Below are experts of layer 8 (counted from 0) of a mixture-of-experts language model. Rows are named router (the router's row for the expert), gate (a neuron's input weights, with its number), up (a neuron's input weights, with its number) and show model dimensions 48-95. Each number is 50 + 10 x the weight over its row's rms, rounded and kept within 0 to 99.
After each expert's rows: "mostly gets" lists some tokens that are sent to it at least half of the time. This comes from a sample of Wikipedia text that the model never trained on.

# expert 18
router:50 51 61 56 60 36 53 37 48 33 44 33 34 41 53 53 38 39 48 45 54 45 59 48 53 67 37 68 65 47 56 47 49 50 49 42 54 47 49 31 33 41 56 61 59 37 41 46
gate0:47 43 57 63 50 47 48 49 59 59 51 25 40 38 56 51 49 57 67 41 50 36 41 50 62 68 42 55 49 36 61 53 57 50 67 47 55 65 59 39 47 42 64 42 40 47 46 44
up0:40 45 42 63 37 57 54 53 52 39 48 43 42 54 51 43 31 47 45 56 48 49 53 51 46 44 75 62 44 67 51 56 41 40 44 47 39 55 26 40 50 55 43 57 37 34 53 71
gate1:46 62 50 32 61 64 61 41 68 70 34 39 43 29 73 40 56 56 52 40 39 46 43 54 82 55 29 63 40 54 49 42 46 41 68 30 54 65 35 44 42 34 36 51 65 54 67 58
up1:30 44 40 56 33 61 52 26 38 61 61 66 57 52 49 51 48 45 54 51 52 33 42 50 43 57 60 46 50 52 50 51 59 45 62 57 63 52 50 44 70 57 38 48 49 58 46 44
gate2:52 53 68 42 57 36 54 47 13 42 35 34 37 65 33 58 58 43 45 47 47 41 45 39 48 48 62 60 58 41 50 47 56 58 42 55 64 63 61 39 49 52 38 48 76 43 36 42
up2:38 34 53 28 49 52 65 55 50 57 54 50 60 47 36 69 44 54 41 46 58 49 36 48 47 61 62 44 58 62 43 48 49 49 50 63 52 69 62 60 66 49 41 32 44 37 59 38
mostly gets: " in a", " of a", " for a", " with a", " by a", " their"

# expert 25
router:47 59 57 45 52 53 55 51 48 53 46 46 45 61 49 65 49 38 45 24 44 63 58 31 37 45 35 47 52 45 46 33 61 56 50 37 66 61 49 41 55 45 38 53 74 41 43 47
gate0:56 46 42 49 73 43 34 53 39 58 30 48 51 52 51 54 58 40 46 44 48 49 51 59 26 61 35 39 55 36 53 60 44 56 47 43 44 61 67 61 41 34 54 55 58 50 42 45
up0:60 40 49 58 46 54 45 49 31 62 43 51 46 57 48 55 50 49 53 44 46 39 48 51 47 59 61 26 39 58 53 49 59 60 50 50 35 40 62 65 55 54 45 60 47 70 22 52
gate1:55 44 56 42 46 44 49 46 55 53 48 32 41 42 55 71 65 51 62 31 55 44 53 47 36 47 64 61 28 48 58 40 28 36 34 45 63 55 61 53 49 52 57 54 50 38 58 32
up1:34 50 62 56 43 28 48 63 42 52 53 48 43 52 49 47 55 52 54 46 46 68 60 50 50 44 43 39 48 45 52 51 60 54 33 54 57 57 56 40 42 56 38 56 55 52 59 42
gate2:52 45 54 42 43 51 66 52 42 44 36 38 42 39 58 51 37 41 40 42 58 57 29 47 33 52 45 34 53 40 62 52 65 48 62 49 63 47 48 57 46 56 46 45 51 53 70 74
up2:45 65 42 42 55 39 40 33 55 42 66 43 45 50 45 35 17 61 44 46 38 43 52 61 46 57 71 62 61 52 66 49 38 50 57 43 41 50 53 48 55 42 58 47 66 53 55 62
mostly gets: " sk", " Sk", "sk", " Croat", " Gr", "ø"

# expert 12
router:47 48 62 66 49 49 57 44 39 28 45 54 51 58 58 66 39 42 43 25 61 60 60 48 50 61 37 50 55 51 42 30 50 40 52 35 45 58 42 37 33 49 54 56 53 39 48 53
gate0:52 36 54 71 69 48 53 61 44 56 53 56 61 79 48 48 56 35 46 56 53 45 49 65 51 60 49 57 23 44 47 65 44 46 49 47 32 46 51 48 40 40 45 48 62 49 53 46
up0:39 44 54 51 42 52 49 61 54 33 47 37 46 51 52 48 44 46 61 42 45 59 60 43 52 42 48 58 55 33 22 43 45 63 59 33 42 48 57 47 54 65 44 35 45 44 44 48
gate1:51 70 72 54 62 50 40 40 58 55 40 40 49 56 42 56 52 46 38 43 33 50 55 49 71 74 59 51 61 45 55 68 48 62 64 31 67 63 68 46 45 47 53 53 47 47 42 34
up1:69 42 45 59 48 66 55 63 68 46 55 69 45 49 46 71 80 60 45 59 50 40 54 48 55 48 50 49 36 47 60 34 63 39 59 41 60 36 63 43 53 85 34 72 47 49 41 55
gate2:48 37 54 52 64 46 66 56 45 36 45 50 55 55 53 47 49 38 63 44 61 64 53 45 52 34 63 51 66 48 45 43 43 61 44 57 57 59 61 26 59 39 48 55 62 48 44 44
up2:46 66 71 65 38 44 47 47 53 39 40 64 57 47 35 56 52 64 48 50 56 25 60 38 58 48 45 44 68 43 40 52 44 49 43 65 37 54 32 40 58 47 53 51 47 54 56 48
mostly gets: "°N ", " | .", " | L ", " in (", " | $", " Chevrolet | "

# expert 2
router:53 65 71 53 63 35 59 48 57 34 55 50 33 57 50 39 50 52 33 01 68 48 59 47 59 60 42 49 70 50 64 40 59 52 59 43 57 40 40 35 61 59 50 52 53 40 51 40
gate0:51 39 65 63 57 60 49 56 57 61 47 47 53 60 41 64 51 71 64 47 36 60 52 40 46 46 52 51 42 65 68 24 45 49 45 46 45 53 40 67 37 39 51 43 59 28 33 63
up0:56 45 44 44 55 47 64 49 31 38 61 58 48 51 47 72 63 42 57 49 53 50 37 52 51 62 50 56 50 45 55 54 57 45 56 55 52 58 66 46 53 41 51 58 39 33 64 48
gate1:52 67 66 43 48 68 50 29 52 40 45 47 36 59 36 57 53 55 66 47 43 21 50 54 31 47 45 27 37 48 38 60 48 54 52 49 48 60 75 43 54 43 40 55 49 36 54 50
up1:44 45 44 56 43 58 31 56 52 43 29 48 43 56 60 57 29 44 71 48 34 47 48 54 58 37 41 51 47 52 50 47 58 49 47 47 52 50 54 58 44 51 54 45 39 41 39 49
gate2:31 47 52 44 52 63 54 45 47 57 51 40 55 29 58 56 40 30 39 45 37 57 45 52 28 43 43 57 53 51 42 59 63 49 30 56 45 50 64 63 49 71 33 39 40 58 47 56
up2:63 43 57 44 57 24 54 59 47 65 78 43 31 50 63 47 47 49 61 46 40 40 74 43 66 43 51 43 56 54 66 29 55 57 72 51 54 35 43 41 53 32 66 46 51 49 42 49
mostly gets: " Thomas", " David", " Alexander", " Andrew", " Bailey", " Richard"

# expert 23
router:31 53 62 65 65 51 68 46 51 38 63 56 43 71 50 51 59 56 26 29 61 45 63 58 59 56 37 42 67 43 70 53 45 33 51 51 51 51 37 50 39 73 51 49 64 54 60 37
gate0:65 60 63 37 55 48 39 33 62 38 58 57 37 57 46 39 46 54 54 51 54 56 72 65 56 38 47 55 65 52 56 49 53 59 65 59 59 47 42 50 44 64 65 42 42 43 42 40
up0:48 37 43 44 55 54 33 41 47 57 45 50 62 63 54 52 64 49 61 54 46 49 44 42 39 56 55 32 37 45 48 56 38 51 66 37 51 47 54 67 30 27 55 51 48 26 54 44
gate1:59 50 56 48 50 50 53 56 63 39 44 51 51 39 49 30 62 59 61 40 53 43 41 52 62 48 53 32 66 57 45 46 55 45 18 48 67 46 51 42 43 43 50 54 48 51 59 61
up1:44 56 55 63 50 69 42 54 68 59 59 51 56 42 51 55 53 63 47 55 53 34 55 65 54 37 35 62 37 55 51 72 64 51 62 40 47 59 42 47 44 53 51 72 56 57 51 61
gate2:38 56 74 52 44 54 51 41 40 57 40 52 45 53 49 70 70 42 66 39 50 57 48 49 39 51 47 54 41 24 60 66 42 42 43 46 55 43 56 58 39 51 33 51 64 37 62 47
up2:49 62 37 57 57 75 56 33 54 55 50 55 42 36 56 49 41 69 59 52 37 62 65 38 51 51 36 55 47 55 66 42 57 29 66 53 46 37 52 45 62 48 53 53 42 44 61 68
mostly gets: " served as", " He was", " he was", " al", " available", " wrote"

# expert 20
router:60 55 55 74 57 61 67 44 53 40 49 37 35 53 51 56 52 41 40 22 56 49 59 53 48 69 50 30 44 27 65 34 60 27 38 39 58 54 38 48 45 65 52 56 70 48 49 60
gate0:33 39 53 42 53 59 44 79 46 53 41 51 38 46 43 38 46 52 45 50 51 62 57 67 59 63 51 41 48 65 46 45 65 57 52 36 49 59 57 48 56 53 58 56 38 63 45 36
up0:64 39 48 64 32 42 65 42 58 52 36 58 36 51 42 54 41 46 59 46 66 52 49 57 65 41 55 49 49 46 63 54 47 72 49 57 50 39 49 67 49 44 48 42 53 52 49 53
gate1:43 57 52 63 41 56 55 59 37 31 50 44 41 58 39 51 56 47 48 47 55 42 63 37 49 67 37 62 47 48 49 50 57 42 50 68 50 46 45 45 46 61 56 52 57 73 53 35
up1:52 60 45 41 64 45 45 56 45 58 46 71 31 61 56 55 47 35 55 51 51 52 43 64 41 38 59 46 40 56 55 43 36 43 31 31 54 64 58 55 45 44 64 55 52 49 47 46
gate2:64 53 40 57 54 46 48 44 37 37 60 61 64 62 67 53 46 53 36 43 59 44 48 60 38 72 49 46 53 26 47 56 52 33 41 58 58 56 61 53 44 66 49 66 45 61 35 46
up2:50 46 54 59 42 54 53 55 40 39 52 38 37 71 49 51 49 37 50 52 43 66 50 51 52 34 43 72 27 48 61 46 36 60 58 44 44 46 50 65 19 42 42 40 43 65 45 49
mostly gets: "th century", "971", "968", "967", "952", "979"

# expert 1
router:60 63 72 46 67 59 35 38 48 45 46 55 45 54 37 52 52 56 58 33 49 46 47 52 73 38 42 63 49 36 67 39 51 40 46 45 26 55 44 41 25 45 34 51 55 32 39 42
gate0:53 48 46 58 46 54 48 46 59 34 39 41 39 54 74 75 57 62 47 55 58 59 45 51 47 59 68 61 62 50 44 50 40 64 56 47 57 58 45 55 45 55 41 58 44 50 52 43
up0:46 70 60 53 58 40 48 55 71 56 63 62 46 60 61 45 44 52 46 46 60 61 59 50 51 61 51 43 58 59 27 42 28 39 66 38 45 48 53 50 43 41 30 51 42 50 52 55
gate1:54 47 32 57 33 52 47 49 55 39 40 52 57 49 40 62 50 59 49 41 52 33 37 65 44 47 45 46 40 68 63 34 53 37 47 39 62 35 58 48 52 43 42 40 35 42 38 43
up1:60 48 56 44 68 41 45 53 61 47 61 60 40 59 44 25 58 56 58 54 46 49 59 30 50 76 54 56 54 61 52 56 61 66 40 47 50 42 63 39 80 42 58 45 43 61 65 52
gate2:65 43 55 53 40 49 53 44 53 35 42 53 33 31 59 66 49 42 49 41 52 56 50 44 62 53 83 49 46 50 60 48 48 24 43 38 52 40 42 38 42 61 52 51 47 54 52 65
up2:61 60 61 37 59 27 56 60 36 61 44 64 81 44 46 57 44 54 59 48 54 34 66 70 49 45 58 60 47 64 48 36 50 46 81 47 41 47 49 55 52 49 48 38 71 41 50 59
mostly gets: " / (", " ft ", " JP", "- Coordinates: ", " (age ", " km^{"

# expert 22
router:62 58 64 62 45 50 45 48 46 57 61 23 48 70 37 55 46 43 52 40 45 67 48 52 49 53 36 56 51 44 57 57 35 46 51 43 35 50 49 48 44 46 53 50 50 53 50 55
gate0:55 54 49 37 57 43 54 58 46 49 51 30 42 32 42 63 53 45 45 43 40 38 36 55 54 45 52 58 44 36 60 23 44 43 38 53 58 44 57 48 43 53 52 48 46 47 65 54
up0:42 49 55 58 65 45 39 63 52 59 54 61 27 61 59 43 56 27 45 50 59 34 51 51 60 58 64 42 53 45 49 60 41 50 62 51 38 37 48 56 54 50 66 44 45 47 55 47
gate1:50 54 36 51 60 43 55 45 51 44 49 50 54 66 51 45 49 64 66 46 35 52 36 33 65 62 51 51 67 60 50 50 31 53 56 42 50 50 41 57 45 58 50 52 69 59 50 46
up1:46 30 35 43 70 53 58 56 41 54 45 41 64 62 48 56 47 45 52 48 59 33 50 67 55 39 51 57 45 44 52 34 51 45 44 59 56 50 56 45 40 53 44 76 57 36 38 44
gate2:55 40 44 55 58 36 48 45 68 52 58 60 60 32 51 36 30 51 52 51 40 69 53 49 58 44 46 49 30 33 46 33 45 45 61 44 39 60 54 35 44 43 47 45 46 55 50 35
up2:59 55 40 56 57 40 50 64 52 40 42 52 54 51 53 39 45 50 80 50 42 37 46 36 41 51 41 35 51 49 43 44 55 43 57 64 55 31 63 37 66 54 45 51 40 40 55 47
mostly gets: " it", " It was", " He was", " ·", " It", " was"

# expert 3
router:41 43 63 56 59 41 62 46 56 50 42 30 35 51 42 54 57 43 49 46 50 54 51 53 53 70 55 34 58 40 60 32 65 34 42 40 49 61 42 43 37 53 38 58 58 43 41 49
gate0:45 60 63 55 50 66 60 46 55 59 49 49 49 59 65 55 58 57 47 50 57 60 46 51 49 32 42 51 62 34 58 58 34 49 39 40 39 52 58 43 28 48 44 49 61 45 69 38
up0:50 40 30 78 52 45 47 61 48 59 30 48 47 43 27 63 49 50 39 57 59 53 26 51 38 49 49 41 49 45 55 38 61 43 62 41 36 49 47 54 48 49 51 51 61 36 38 44
gate1:39 41 36 41 56 55 41 42 43 46 39 35 49 36 59 20 44 48 46 49 48 72 51 68 54 44 32 54 54 41 73 35 32 65 46 53 43 58 58 59 53 52 40 62 64 39 49 58
up1:40 39 41 48 51 57 49 57 55 40 47 36 53 52 26 46 53 34 34 52 54 42 50 53 45 69 39 40 52 61 53 60 44 31 53 61 45 52 67 50 57 66 57 45 48 66 37 38
gate2:56 58 53 53 54 50 59 49 33 47 53 50 38 59 41 47 53 46 57 42 33 59 45 48 49 53 54 51 44 42 71 41 58 45 41 58 50 57 64 56 53 55 47 54 46 39 35 53
up2:56 40 36 60 39 38 36 61 30 37 57 56 48 44 55 24 60 60 51 50 51 55 54 52 55 51 41 45 47 61 62 34 30 83 49 36 46 45 31 54 44 25 51 50 59 41 35 65
mostly gets: "\n\n", "The", " The", " | The", " \"The", ": The"

# expert 6
router:47 57 70 57 60 51 53 44 45 27 51 29 40 56 41 48 59 60 47 26 37 56 62 48 38 58 53 57 46 37 49 51 58 56 49 49 51 40 49 49 53 62 46 64 60 57 39 47
gate0:36 51 47 42 47 54 49 51 61 52 50 45 32 57 61 43 53 50 42 37 28 45 46 40 56 70 44 75 52 45 48 55 62 58 43 47 63 52 51 55 45 36 47 68 43 59 48 47
up0:57 53 58 43 52 32 41 74 60 30 43 60 56 32 43 38 55 53 42 43 55 47 57 53 44 61 67 54 51 41 43 35 48 54 53 57 53 50 49 44 58 50 42 70 48 53 53 41
gate1:67 54 61 54 51 44 41 60 53 60 49 55 32 50 62 49 44 50 53 46 45 45 76 50 59 41 38 44 65 37 61 33 48 62 38 64 58 46 52 46 44 52 59 49 38 51 62 56
up1:30 46 73 38 54 44 59 48 40 37 41 33 45 56 41 60 59 46 50 56 59 48 51 28 53 54 44 53 47 39 48 52 51 33 61 62 51 44 58 34 50 42 33 29 64 60 52 48
gate2:51 54 61 62 45 43 56 48 48 70 42 41 61 50 58 55 42 45 71 40 37 52 45 63 32 60 46 58 59 34 59 41 39 64 42 49 37 41 53 56 35 50 51 29 59 47 50 50
up2:32 47 53 53 60 41 35 61 57 64 59 54 42 55 45 58 46 51 56 52 41 56 48 64 47 56 36 46 44 59 52 34 55 36 42 53 42 50 46 43 47 62 64 52 48 49 40 52
mostly gets: "ă", " Her", "ich", " Ar", " En", " Henry"

# expert 30
router:55 56 60 55 50 45 64 36 65 38 27 40 25 52 34 59 45 42 58 24 61 42 60 59 60 55 50 37 55 47 54 41 67 49 59 55 56 32 52 49 46 41 49 56 56 42 46 40
gate0:34 61 43 63 42 45 51 53 49 45 45 46 54 47 44 49 40 45 43 47 63 48 46 44 57 46 53 32 31 53 53 45 42 30 56 49 47 40 54 50 30 49 55 64 67 56 57 57
up0:51 64 62 64 59 60 42 57 44 69 44 50 45 63 45 37 49 45 58 38 47 50 65 55 63 31 46 78 41 60 54 51 47 67 52 43 47 42 54 48 40 30 66 55 53 55 50 46
gate1:51 61 47 45 57 47 70 46 58 40 47 62 46 46 59 57 67 39 42 46 52 53 46 56 52 54 66 45 61 48 67 31 51 33 46 47 42 40 66 49 41 57 59 53 49 45 47 61
up1:57 41 59 53 61 38 61 26 38 56 41 58 34 50 56 45 33 49 44 49 44 49 41 60 54 32 58 48 40 57 56 40 60 47 57 61 50 34 58 43 45 62 70 58 44 66 60 69
gate2:51 66 52 48 43 38 56 34 34 22 48 38 40 41 32 52 50 51 49 32 66 53 46 55 60 50 35 45 48 60 56 63 65 48 47 48 48 39 63 54 61 45 46 45 66 42 65 54
up2:67 56 48 70 55 52 32 61 53 54 52 54 70 43 47 41 54 57 48 53 55 41 46 58 29 29 50 49 63 53 50 57 43 48 41 63 53 50 29 55 39 50 60 64 48 38 60 34
mostly gets: " la", " le", " water", " et", " alcohol", "ulations"

# expert 19
router:45 55 66 45 52 53 45 40 46 31 56 47 42 72 38 60 47 44 55 30 75 52 53 66 50 38 47 46 49 39 47 28 66 35 59 35 42 51 57 54 26 64 25 55 67 32 52 48
gate0:42 51 52 58 44 39 76 44 66 53 47 48 48 72 44 47 43 52 51 45 75 53 46 37 50 55 46 44 49 52 56 51 56 69 53 41 43 42 56 54 45 67 44 51 50 44 47 44
up0:57 41 45 59 51 51 53 53 45 61 49 51 45 53 44 45 70 33 39 46 56 55 48 40 57 58 45 51 36 47 49 53 60 43 43 38 52 32 51 35 58 51 69 60 47 78 52 45
gate1:57 57 46 56 59 50 49 41 45 46 42 52 35 46 66 49 50 44 55 45 67 77 38 42 41 29 53 45 55 43 56 64 67 46 42 33 47 75 43 43 48 63 44 72 48 35 37 45
up1:44 38 27 70 37 48 54 33 44 62 60 19 33 33 47 59 46 65 42 46 49 55 37 36 35 53 65 52 38 52 50 38 40 57 39 50 40 42 49 43 60 46 49 60 37 59 55 64
gate2:59 52 70 62 51 64 43 50 44 50 41 41 52 57 55 42 55 52 57 46 42 44 51 43 53 57 55 28 34 37 45 42 59 45 61 45 53 44 36 49 50 33 17 52 66 37 57 34
up2:54 47 44 39 48 28 62 40 49 61 55 52 63 44 51 45 52 46 49 49 45 46 40 37 61 49 56 46 55 62 53 52 54 41 43 32 51 50 65 46 49 61 36 54 49 55 51 70
mostly gets: "°N ", "| Turnout", "|  | Labour", "- Succeeded by:", "°E", " | DF"

# expert 0
router:34 55 58 52 51 65 69 48 64 57 49 40 28 56 50 44 38 42 48 33 56 58 44 45 51 65 26 48 42 41 48 37 60 44 42 34 56 48 37 47 45 49 34 42 57 53 52 36
gate0:52 66 52 55 51 38 64 55 56 46 49 42 31 54 42 56 53 61 56 33 61 47 42 39 35 79 57 43 57 43 61 41 64 56 47 46 59 53 51 52 54 52 36 50 52 46 52 58
up0:49 51 51 61 33 51 42 49 36 54 40 42 45 60 39 45 40 58 48 37 51 64 50 49 44 62 50 45 62 35 56 43 48 65 59 61 43 54 54 51 50 54 35 55 76 56 36 60
gate1:52 45 64 71 48 71 53 34 58 56 43 34 60 73 59 52 54 46 54 36 53 61 69 33 49 63 48 40 49 58 51 54 50 61 35 47 54 56 46 42 62 49 42 53 47 58 44 35
up1:52 56 54 44 51 52 51 36 27 60 53 51 30 49 50 54 55 36 56 44 75 43 60 54 68 52 56 66 44 43 36 39 45 63 57 61 53 35 33 41 49 51 60 54 39 57 33 44
gate2:37 58 40 48 68 62 62 40 56 65 42 40 36 39 34 48 59 66 53 39 44 59 62 57 57 67 52 44 41 48 49 62 51 62 66 34 59 55 69 50 65 47 60 36 58 42 46 63
up2:59 52 51 72 42 57 46 33 43 70 47 46 44 50 61 44 65 38 36 55 57 65 55 31 77 58 46 48 32 61 59 46 51 46 57 47 57 41 38 58 40 49 50 47 44 47 43 43
mostly gets: " M", " | M", ", M", " (M", "- M", "M"

# expert 24
router:27 68 66 53 41 51 38 43 50 43 57 29 51 58 43 50 55 54 49 28 53 54 68 61 67 56 34 37 46 40 66 33 62 43 54 36 42 45 48 47 34 41 47 53 66 36 42 58
gate0:28 59 40 42 55 59 44 48 42 25 45 57 41 48 38 50 39 35 48 46 82 27 48 43 40 55 42 28 55 51 51 40 63 49 33 32 63 35 52 39 53 44 56 52 60 34 46 58
up0:58 45 40 47 39 51 65 39 42 35 31 65 51 49 85 38 54 46 52 52 43 71 55 53 41 67 55 48 51 42 57 59 50 35 60 42 63 43 52 52 58 50 39 36 54 39 71 47
gate1:47 57 54 54 38 61 34 52 62 34 54 50 55 43 58 49 37 33 51 46 30 41 51 62 45 63 40 56 55 56 51 62 54 50 40 38 54 59 48 52 47 42 69 50 63 45 57 35
up1:57 51 42 54 38 61 54 56 54 44 43 45 37 79 38 46 66 60 57 54 45 40 40 24 50 49 35 48 52 58 54 41 52 67 66 54 44 63 65 58 31 76 30 69 56 57 57 52
gate2:42 68 54 65 56 41 40 46 37 35 44 50 45 70 57 50 60 56 43 52 54 47 51 49 47 52 37 48 37 57 55 47 64 33 47 48 60 43 56 42 36 39 58 42 71 41 43 60
up2:37 50 66 50 46 57 66 69 67 63 60 41 58 43 51 50 42 44 49 53 49 30 53 61 49 71 44 60 56 37 47 52 55 56 60 46 40 57 53 54 72 53 52 49 57 71 68 31
mostly gets: "Species of", "Personal information", " one", " rul", " woman", " in the family"

# expert 4
router:37 48 51 53 54 45 55 41 55 41 45 46 35 46 71 54 47 42 38 41 67 49 56 54 58 73 44 38 57 44 67 37 49 46 56 45 42 51 34 62 24 50 48 50 48 43 42 52
gate0:58 46 48 47 52 50 49 44 46 51 40 41 45 62 30 38 58 66 50 37 40 48 34 61 36 60 28 57 56 73 48 36 48 48 54 61 56 40 45 44 77 52 57 55 53 62 49 29
up0:47 50 47 53 47 35 41 76 48 43 39 59 53 31 74 52 42 55 60 47 45 48 52 55 38 62 58 58 52 52 46 45 49 39 51 55 47 41 38 55 64 59 46 42 60 45 43 53
gate1:55 52 50 41 48 34 47 40 60 45 66 58 42 43 59 62 58 57 44 52 46 78 46 48 56 48 40 71 49 49 36 54 67 47 47 59 56 49 44 50 45 53 41 58 47 35 35 52
up1:46 38 61 65 45 37 47 63 51 53 62 31 46 56 44 38 47 64 59 53 48 45 54 48 48 55 47 55 55 67 53 48 39 50 50 40 51 42 56 35 53 61 30 55 47 61 43 66
gate2:79 61 44 27 56 38 46 34 44 57 41 45 41 46 45 37 46 55 51 48 73 77 48 57 42 51 40 48 50 58 52 43 43 41 38 46 72 58 55 33 45 45 47 42 62 59 45 32
up2:62 51 47 35 57 68 77 50 59 59 43 49 54 34 53 43 49 62 63 43 64 55 51 39 53 50 52 49 64 51 49 49 58 63 37 43 59 59 45 61 39 60 46 47 46 48 69 55
mostly gets: " used", " both", " These", " known", " using", " between"

# expert 31
router:46 59 56 47 55 71 59 61 48 30 48 49 47 67 29 64 45 47 44 27 57 53 37 56 51 60 53 66 39 38 50 44 53 40 61 44 40 61 50 46 34 47 41 52 50 50 57 48
gate0:63 61 61 66 54 65 47 62 34 51 50 53 47 71 31 54 49 52 67 49 58 40 61 63 48 58 45 44 52 69 52 43 56 38 67 43 69 68 61 60 44 48 49 33 45 24 56 50
up0:30 55 49 57 46 70 31 70 53 34 55 51 60 62 44 43 50 54 71 49 64 40 39 50 55 37 60 51 39 52 42 57 68 32 59 59 42 60 63 58 39 49 27 37 63 48 67 77
gate1:36 49 60 45 47 60 48 54 40 45 53 65 33 53 70 49 50 53 62 47 40 50 51 54 59 42 53 51 34 52 51 54 58 52 60 31 42 68 54 60 70 46 44 58 55 67 40 50
up1:46 50 56 58 53 61 57 50 61 61 51 33 49 33 47 56 57 48 65 53 39 47 64 56 37 40 40 46 46 36 69 50 52 42 37 52 49 49 53 46 60 66 51 65 67 68 71 42
gate2:48 57 67 45 49 35 50 34 56 53 32 56 62 50 51 50 48 61 53 41 58 44 58 42 43 54 52 57 55 54 41 39 52 40 45 40 53 64 44 40 31 57 51 51 62 42 48 62
up2:60 50 29 42 61 53 55 27 44 60 39 47 61 40 29 72 51 43 41 47 60 66 44 39 43 44 46 50 45 49 45 42 41 54 45 82 44 57 47 53 41 41 61 45 50 39 51 34
mostly gets: " / (", " Cup", " Championship", " league", " League", " Award"

# expert 28
router:48 58 65 60 42 50 64 50 58 50 62 47 50 62 39 61 48 43 43 38 57 65 53 47 47 65 39 48 53 45 62 59 56 30 45 32 36 55 38 36 52 69 45 60 48 58 47 48
gate0:49 54 67 63 49 34 52 46 46 46 53 41 45 51 44 47 63 49 49 50 42 71 60 56 57 49 45 45 41 38 39 60 57 48 42 39 50 67 45 59 55 48 75 52 39 64 62 42
up0:58 23 61 36 49 49 52 66 53 36 43 39 44 60 47 47 50 63 59 38 41 48 49 46 52 57 55 36 44 58 49 45 52 51 60 54 47 53 46 40 63 42 21 50 60 59 44 67
gate1:44 39 47 56 63 53 59 58 45 78 44 43 42 36 52 52 56 47 43 42 40 52 49 67 58 63 46 74 61 55 52 44 34 47 55 57 57 56 52 47 38 58 43 47 45 56 69 52
up1:40 37 36 45 63 46 40 65 62 50 41 40 51 54 46 57 57 38 62 53 42 63 38 65 55 62 43 55 74 75 54 37 66 52 48 35 40 67 61 46 73 43 53 44 51 65 34 63
gate2:36 47 46 43 41 61 54 54 49 49 51 41 53 61 61 62 48 35 34 46 50 45 37 46 51 63 44 54 39 44 55 54 63 39 66 52 38 53 41 39 50 57 39 65 83 66 51 53
up2:31 34 39 44 49 61 47 46 78 58 51 67 52 47 61 65 30 43 53 57 50 40 43 43 48 44 64 44 23 58 47 56 61 41 42 25 46 58 49 50 42 45 60 54 51 43 28 50
mostly gets: " was", " It is", " It was", " He was", ", was", " became"

# expert 13
router:42 58 51 62 31 45 59 44 66 29 44 28 33 50 46 46 55 37 44 30 55 46 50 51 61 48 54 36 57 43 59 30 68 42 48 46 51 37 36 51 44 49 38 51 64 42 52 45
gate0:61 52 42 44 71 51 50 36 57 56 61 57 40 63 53 56 42 65 40 44 62 43 44 55 46 56 40 50 47 50 49 50 55 41 41 52 25 54 63 44 51 62 56 38 56 67 52 44
up0:44 52 57 62 52 48 32 32 65 37 46 57 52 37 47 37 61 43 46 55 59 35 42 49 45 52 50 63 48 55 43 57 44 68 57 50 55 49 38 51 55 48 57 53 64 38 46 44
gate1:46 61 47 51 39 43 52 46 53 50 57 30 40 53 32 63 51 57 62 38 65 45 38 33 44 53 39 60 64 44 65 45 73 63 32 55 42 46 53 27 42 34 45 55 73 54 49 61
up1:38 65 45 48 46 45 60 54 44 39 49 63 40 45 57 46 57 59 41 44 56 40 54 41 53 62 52 50 59 41 36 37 44 53 61 63 58 30 59 70 56 51 35 43 59 46 58 50
gate2:50 56 49 67 56 56 63 53 57 64 35 35 40 56 59 44 54 50 38 52 67 54 54 44 46 51 48 47 48 43 62 43 59 52 35 46 48 35 58 74 40 62 64 57 57 59 48 42
up2:42 39 27 48 32 67 37 54 48 49 55 45 63 47 46 56 41 31 30 44 44 50 65 43 45 49 42 58 42 51 49 30 38 37 30 49 31 34 45 47 57 36 38 44 59 39 52 72
mostly gets: "ers", "ies", "ates", "ings", "ions", "ics"

# expert 5
router:37 42 53 52 49 48 45 42 44 40 39 41 35 54 42 70 47 36 50 32 40 47 58 54 66 58 43 31 42 48 57 44 50 37 47 45 48 63 51 66 44 52 44 37 56 44 40 44
gate0:47 45 40 37 57 35 50 57 43 52 51 58 60 54 49 30 47 65 45 40 54 57 40 57 53 68 33 36 46 49 46 44 68 54 30 29 36 35 56 45 62 45 33 48 65 57 39 54
up0:59 58 54 57 57 62 60 48 52 42 41 60 49 45 41 55 48 66 63 56 33 65 55 34 48 50 40 59 40 43 37 60 43 48 45 72 59 42 36 42 58 38 42 38 39 51 52 43
gate1:40 47 54 38 61 49 31 40 49 52 49 58 43 29 41 57 44 58 51 34 61 31 49 54 59 61 44 51 54 70 60 43 46 71 39 50 48 47 45 47 60 54 52 33 41 46 60 56
up1:26 62 44 42 38 48 57 62 56 50 54 57 68 56 58 53 60 37 53 51 59 47 41 47 57 62 38 46 53 28 47 67 46 67 32 55 49 54 43 34 64 46 41 55 43 56 56 25
gate2:33 53 42 51 47 51 58 57 39 48 53 42 63 50 41 42 31 57 52 47 54 47 35 52 57 37 60 52 56 32 45 52 52 49 49 38 42 38 65 63 27 66 45 37 48 62 43 53
up2:39 48 49 60 51 46 46 65 47 41 41 36 51 36 58 52 53 53 66 55 65 28 57 42 34 55 37 61 48 53 38 43 41 53 43 63 38 35 68 48 42 41 42 63 45 32 39 60
mostly gets: " | —N/a |", " place | ", " | Clay", " took place", " was held", "\" |"